{
  "experts_per_token": 2,
  "routed_scale": 1.0,
  "vocab_size": 7633,
  "norm_place": "pre",
  "rope_base": 10000.0,
  "parallel_block": false,
  "init": "normal",
  "init_std_qkv": 0.0675,
  "init_std_down": 0.0,
  "beta1": 0.93,
  "seq_len": 256
}
Below are experts of layer 6 (counted from 0) of a mixture-of-experts language model. Rows are named router (the router's row for the expert), up (a neuron's input weights, with its number) and show model dimensions 0-159. Each number is 500 + 50 x the weight over its row's rms, rounded and kept within 0 to 999. Numbers have three digits each.
After each expert's rows: a language model's description of what the expert responds to; "gets" lists some tokens that make up at least twice as much of what it gets as of all text. This comes from a sample of Wikipedia text that the model never trained on. Tokens count by the router's weight.

# expert 0
router:448478483421495484604445501639487582577515502538490495372547522465448458514492422536558486475486540520496530500505417428562472460366542503541446583419532415481500499459480506529513419459434489452663520506505482480515473349464539532545533463455495497503496516537466446490538515499548431573491512571549524544418611452545492530509504521527518543447552518573557499477558505538485577565500515483519505509586523457542488603471467493529505448502499624465523490540569477537545517404459541
up0:486574548504503547622571494577462583557469465527527564458455478523540551567496520524441470600497532483497528491420465452568516426520576531564476538524551505512469513453421524575428525486451465494447472472534547545458381542471453536380495487504605489455497563555558542469460514530489496475418502595493423585482564559516528488510555648459455488504577472553478524520462504511427475487520609438517467485531520581460461374493503561461484568566469604517486456577485515468495577539505460
up1:505501457506550564480536536611548557474568518491532413508585485492463519439472471394593525530433487484606443499553487491552488542492614497409424509514627441476422532422464495533470526551434563553493584432431487509550477478515502533506550519419503530464445514571451477454551501538527541474475535428474544512536606506527532486469396557531613587472539489504565447474508489520601495461482519500567533612563489509502469413476509516586450519600440508431541523507422537553463487546512520
up2:582443535503468494554453517470568451532516488593419500490556530481471494493483507500571479431561475467520528556498449360492454502512522529403446499520525555566558597533590554501416509520558489529468510502421410526483406517482480592462489461455534533496452472506400416501454478517460564599570509528495500585490583486561478462477571529495421496444499433528448472418429511530511531459572507561588562432462582547387519434468516475526551481634478573413536479530520472499475519524443563
What it handles: Proper-name word pieces. Middle pieces of foreign or proper names and place words, such as Esc-al-ation, Macc-ab-i, Bundesweh-r, plus capitalized name starts such as Br, Hel, Al.
gets: "a", "al", "ar", "ol", "u", "am"

# expert 22
router:455503502395516469541582503471463539504483590504447481344493476511450507438528526498414493497470549472522546444437507507547482492550444512472415472496539493447511513500532472480492526412530478485447473467459479512491506403504470493577480526431496465538454537544499540442427524468524410427514520482543476477483421521429624538560531431491457605460468501462406473416591483528514539526418617590515533507514487383483533442483409473519507404402630467519413546481595510480564461503547501
up0:537434545499500443442496521540559505492477545577447469489466422545444502490510433415445411543506512481441512432492535495457460417516508565522489492404515549497433576477494466491567597500527501517459475461443512539515392432464424543595482506559468545532492499468494501470467476487437481462473532441518476513500527531520436492518585459540472489526526507462424467584559543404518476540464533495595515433391501608503544510579436437417598508456485465517481577608540494509670463518490356
up1:461493476441550561476522470516479447534409508523458507503450527502516504482441480536451419423563497444559531513502584616400496505521450409551482504535512532537401541494449532508466494549476526508533462459531625548516516469481458455544463455523594414535535563442399512402523607488504476540522519370578502530435527603442423488458545461471550461503520510553537460577471585486441560473467504404454499488457414474489457399535447553491611537502510531517537451413482459483484409550547513
up2:505567477457474396523486507506531461530456576404509526475391435483478458435427452434488487481425474550503528570446476503569521561522533495529412509513474406532384546496527417536466596466468394551380434517539433526589503522517480506547580509442419528540428517493500525471421561472518507466520513517523529429478396490539537555489453474611569507413448561436519520543469480437439569458481558511498477621544494577570550555425451552522539497447492550471504520485474483519502431492443447
What it handles: Word-final vowel pieces. Final vowel pieces ending country names and foreign words, often in tables or before a comma, such as Namib-ia, nob-le, protot-y-pe, Tout-a.
gets: "o", "ia", "i", "u", "a", "e"

# expert 21
router:507518423506485533438423495547522452440456490528447494544445604481444487570461465523424491584483478509535517448513598520540513527515499527422476564516434529520472479441505523512408479485412474532419540489543460494439499445504541433524517495637476493428489560556436522491500505468434492450523558476510404482536459510481496515526471517513504533466447516407448565479488541407534506484463505555499678485430403509401471516616431414479564506645491464475515523471353527437526478474480479
up0:524480442591539477455463516589578425508547491486450522410492500496488388609594436485506506589502518605480502527461547523466497358461475487605493431520507457477524451440542509424499481549591453560481441509465534507484477487496475540521492391605520513517366501479479503444495579647570527619500542410414526458492543578507550505494513499491475589483413511452486483551525453468443552556457590522544518500539486470500479459518491537495553468458487457448517455497497512526576483443462521
up1:411502564489508462549562527542486478449473478564511525483513555512514553496464526493430581521439484534590416514590499495520506582526530593533482520518499524595449502538476512533530464487451510503450454474456543541505545522521503522463503480457491416546490441529503520550474389568526520492516467455574511547641519392485490527481504487635433442585478453534468640469420506498581526570424500458495513576480529465575523572497433599456567553608512419526400522492523364514459475497534531
up2:502543504442576488483482499447514469482498492480521461452550509581549546486507496421401544534532525567616519511443549363548551529441431602500464565498439589492544499406546522518524535500373454557416561431552420554488519431558529469521510507459478472523430557577422460467442513449485454499533404544529504516503548512405482518541535511494576482466480464540509586379487417560575458475547464586530486529386518510467440508421476507414500486587522460473493434488441448498449506505519499
What it handles: Articles and title words. The articles the, The, a, an, especially inside titles and names, plus following name pieces such as Se-ven Network, Te-xt.
gets: " the", " The", " a", "'s", "The", " and"

# expert 11
router:494512435484456666591465549516440540407485545502467512387506435488530419586509398482530534449500575469459500526365557428491530489488499484482461506524414502478520491474486459498518512327531480528445483526534531516443384567534386523494508470544490448501589487534476483505494518517512442564508538467473622601608515480484505496488438569514488429460469506526527500545578545518499496433531531488520559490479520491478407533549485497426504464529537452460523605419438485444474495459449545
up0:532518440490530405505505414496569493635532465536425530490484429563472590387425496532484624474517555489505580462539499446496454525439497452454518455507470534483529517589553639556543552374493480478474565494477521539457521495579517449472521519586526467487446499488537475526528541486536568529542548557533493592468492433534400517336470528464505449413493432543412432450534476473471508429458497489460519471501551482408487500466493490449525483596481540450538518489540479488555606469477479
up1:572638523474521432567547583586422476501437595576484519385465495504482482485459506430524566484525511472491535541551550457425493376517560499542496577566504538589478534565495568536527597409549482498532509428509437474460492499521426526512471415469459450478530418495557461372502553407416474536502450543476467517540490507399489541530508512444503485460506534499529511481485476451482547486428489530529572418464438455505552520449525476490471515664480497438542520540477458505578519534412481
up2:534565470452544465392526506518416429481525436454481514524519531556454456520440406424444473480487500527481492506463556494448531462480537439483440478471540535484497501565493446394514557489563500498366438460475484393459476540443464539475448498487545374437488538512461403554513528499439435512556484486529552505445532407502523583398485529450569518418483485373558465492496448549557432504594516481509563524555482409524530515382482430462403501482480473422420483520573450578486536464505529
What it handles: Prepositions after verbs. Prepositions such as of, in, to, for, by, with, usually following a verb or noun and preceding the, as in deployed to.
gets: " of", " in", " to", " for", " by", " with"

# expert 20
router:506509454405358523493481510548519480472510567527494494438394440436446578546466495473528506522479436475511515474555564504476559501488482579554507487501449516489468461512581578547458472502534464482502519511506469515452409423543468612490562523455444505541585531489562544501499507582542495466422526531512387470535419445423484523594557490498488429519463486528590491496412593408507616392508547489363534498481504510500564468542470526531526371579507486491485523518514502625496461514497414
up0:624552478536497446509510543494485573461472458523494508501514593618500585520532481472549462513387483503584462511503515579612616420545553522475474563513525535576479466533468490611403540513547481510471492490552514512439413514474499466551447493519533457535518430490518510510605572579468599490539546459490491542472377503463611570553500529475482510499459495422420457376555537522525525474482488593563447524477453515492427539513516503579477408572465553479478463448551539447465479493488445
up1:406481570458579446451504530530518551467478434509425541477455506460499543558542454561454504531554477461450554495451492540468506536459505482571524491560507401459553486468560472527543459442550467521487467570459490449447556541608430434527511559517465479491483442539656531411563477437448624601507513547405458446381555442475487458494491478472394429501502466603539452484441497509478578474518564510506495530543468483455517520499522487453516505552487516510479545399495564629472579496395538
up2:554460457465446440523574461518468523487534584509517412478509539488469432482516427498476452543551525440554449465488433416478496571558471528563471517500483548463380431552527386432506524527407521538547425436525526508494498410523460413446537496484567493444522523535570508488542477512475443464475540526475545496553443539511498534497628572426455404538357464460487494526399452448583540495544575506599533427473450530546496482595473568420508499611510486509440491515443520512523431495515417
What it handles: Function words and determiners. Articles, quantifiers and adverbs inside sentences, such as the, a, first, not, also, two, other, and the ly of clos-ely.
gets: " the", " a", "ly", " first", " not", " also"

# expert 10
router:522459488582540641575452509538500412457482390527539501473520458446489574407458509470392507510515507336483527487457563497634614465502487506557458538501535450474437578564491617541536522420545584527430501480505504511530536509536482540484564491533521380477496494478522506489563510447460503497411497557481474561531437487461467450538497474487528545503505494505439522431518453606454463505448513532512580531532588511508439515442495573444493414563448486488511547405512480476595489539501449
up0:560487428527450482582460525544555496412535549488524426513488505471618505574496562426514419583478529500559489548457431408485510451478503523460445490469492453515434446547561517557528558535477574489430512516546529528568470416496452436499468488475526550547399457473467471478496496505530462458526514542495546427621495422440450485537517363592494498420528520435505482413553467497513430463499455483532455569586419633478502517470529551472477514557457531528505551448482569466456423565415390
up1:441565557543357523473521456562435441576435480551482566494450552525528483489485468456447384479491475522470493585539468423541469531554541533442536548419429481559494488475530498494428508464591482535552556479471406569563426505534457509414480548369586490575470513487459457537549486472502412489611529559543477459476516336467524515472534449551499458501546556552447509477579543503541574585528455506519440543488507490431502556467564537483424452500529472550457540444467490473472571544443513
up2:481482500604466437481562588614513466445418515547469522425488538599426400463443511588466383527465538498551481524395514559510541486441587552493417468446540470465494520527439493442506494458598521561540488446502458510454486442518486551558497446524531486510460569474544434488481468555491465455525500486487487507451593505477423382473440494511530476480505553546491495487555429532555574449569446512474545505509490460515489586464408590513505524473478491593556534518446667500595572504498500
What it handles: Table cell separators. Pipe separators between cells in Wikipedia tables of sports results and statistics, plus semicolons, closing parentheses and line breaks in lists.
gets: " |", ";", "|", ".", ":", ");"

# expert 12
router:463463420573505545478445503476492527422476457539551488422537519506485466561552536525469573486561438504479493507553430459515448560477550502535479469514526483488523573481528550556543483476458482507518563501476548520488425308539524456476501548464512482507531398539434628484564527499528436456453479504505463425438543488443520457465405486484491501488448494496534485507564579427518456434660479502505574505483445488466573530484422500500501514599517567405554511540367503558571459549360452
up0:434440533513574516515450558436498501405504454387510469514612529590484539468483456613548494450551441530498502504528563436532530533561451507567492407503431515526525565447556469583504516476507476576434534415497600409571527476470494487451520567485428592466442510460502429481544551506419517603416503572437482475390554485525524535441493506477468455503469538458517557471521501451434495533468579551473497454515439581499448469500506396437509615554457460481552536470433480520445554481444454
up1:501533525477539513517521452463440435487655410548467539520448536465562556413419531466529522446515482470440511497578426441554486546457468443450517526545544467412510535486595583605540512536472467438498509390504462472473487498481515447575502552488522555526397414505488532561473581581543546506485442528543421503471466511490507573509571464544488575407619418492481459495534478577456442493498454520476563506526498495599467477423376435506596477459485478565453541519493488554478465533498580
up2:555454550461493585500474516446571559541522569448473462539544512486574521533504446489454548522542525549467535520487496340579423586424480441557460384438533473481407528444365483589597457513517536509481491422525446532457494502520444443409547508586581502597487494539462537549549444528525490538487529519453504387480565542487508401493538515465426410449484532516514447504474527461442455528493522455542531516450375465478524562464568470510613484483525475540473540512451551523564514515470483
What it handles: Adjective suffix pieces. Suffix pieces such as ic, al and g completing adjectives or names, as in Neolith-ic, environment-al, analges-ic, Heide-g-ger.
gets: "ic", "al", "g", "c", "k", "i"

# expert 6
router:466522498421473526540477491557508488468493513415502520357531346612494507450566530497472576576651528506515491479449461518543464469513362502536497512510617616493449492509541647490502520453485445493484545506486466521505536461540491549470488462464481553517498461518527474485578487519494506460479520522557574451524436491418492479505537534501476488520509547557547473546496567482519470509478647514382555474546403546521570491564469660514465517475473489469484520465508544543416489497528450
up0:491367464528422436549487552512502513499452473503483555530573412506449608530418563507502481554490559470546518475484380409609530502535547544453483535470589569494540538528595569507550426449492455459533411458532570469518447495474472451388486522518499550575496510484428429517535443504425505460447516484594496415523461516432459520557459519515424472589498467523512531543557460538492546570581538507610527498524424495492491527495445511559457578438545497466458438513405505586475476486543576
up1:511544527531608475526525445529527533449465517445518489463450425443481485424511510508493492511634504390527425453419502482518505572445568509504376589524517462547569427513540546512426518494589406507423551489557601570494542416535549528575475538489546472540526426573418489490592507513516499448421481559627598514479502519453436426448523526494493389535468448540461537564518380487492433506462490552514506549474491537516504472536473553550542553448416452485478510433489478462496491519563490
up2:480490448481431461516443539440563519472493434480407433462536392589463466519442506459468565546556483539393406435420544537560534536443502461535506516546490500493526529443533453472468488460357470554521565533500456482489570453581440485492530474504476475500508432458474473518504569451517472510533527594629516370465525497607542445524484475420493467357444527489509510566512576459551454540514472488418444490554433456458594518450488463562517432491451527484470541405545535540477546490570518
What it handles: Noun endings and plurals. Plural and noun-forming suffixes ending a word before of, and, in, such as fra-ctions, configur-ations, prote-ins; also nouns like population, species and the $ sign.
gets: "s", "ation", "es", "ers", "ations", "s,"

# expert 23
router:526552513498579533612531504510482389491525513495515474429538341452483526505504407486543523489524496501472491477464528498451567557430554567543490532491444376511437419475513579572515494489467505458468544447478538509519459502530398639454499490498475511499481499425533535511526590469539384550439558497519549489495576520477537552447456432591509525482454552609408479528464525588483491427515482497526522526526461544503570550497547470528495570501511396492468616486547574581608500550466549
up0:484547492436516480577551456530522477554522536486422532448585473499524537482463535498469560485443521548510447472407407516437571504463434566547589533472522485534484522492462530578458543506489533353489482481479538531479442434474397629474463477557536482474516467487532547492551592552474564504554577475419568559510450429609526514465490471514422494559498435473502524421501503530489424440401546457487460456514504558455494495492535428461466479516586622518472564505584556552562584536411407
up1:489586509473555552463580537483427361395489472507508406467467470533596477531538427424542491498507531527439483516515505488479565575623605605406541535471567506471553471541612412520535552526497513461442565464529522515470548590539425578529596455501447469521512546486482495536482566551520445440419448529434499499481479409433464508503496509595500533508529448496469480476402452508527458498457520511386459531541522519444491507558560453556494491556550455423461465479585532473522517518568517
up2:507488511465528574527514456569590453515523395485523542514522365487490503569449498511526425517584401556478521439436472497397532517510486461501513485460564484509474498432560545482419478531468510491441487459546597556559496588496373409391524442439462486420442510388485424484500557509514406444547527483561518470549520493436541502521469416577483481514516467410487474469473486569573548531461497469535533532605555596516461544482444511472544499525518501536481594415524491549598443488472558
What it handles: Pronouns and nationalities. Personal pronouns he, his, she, her, who and nationality adjectives such as American, British, Israel-i, in biographical and political text.
gets: " he", " He", " his", "ian", " she", " her"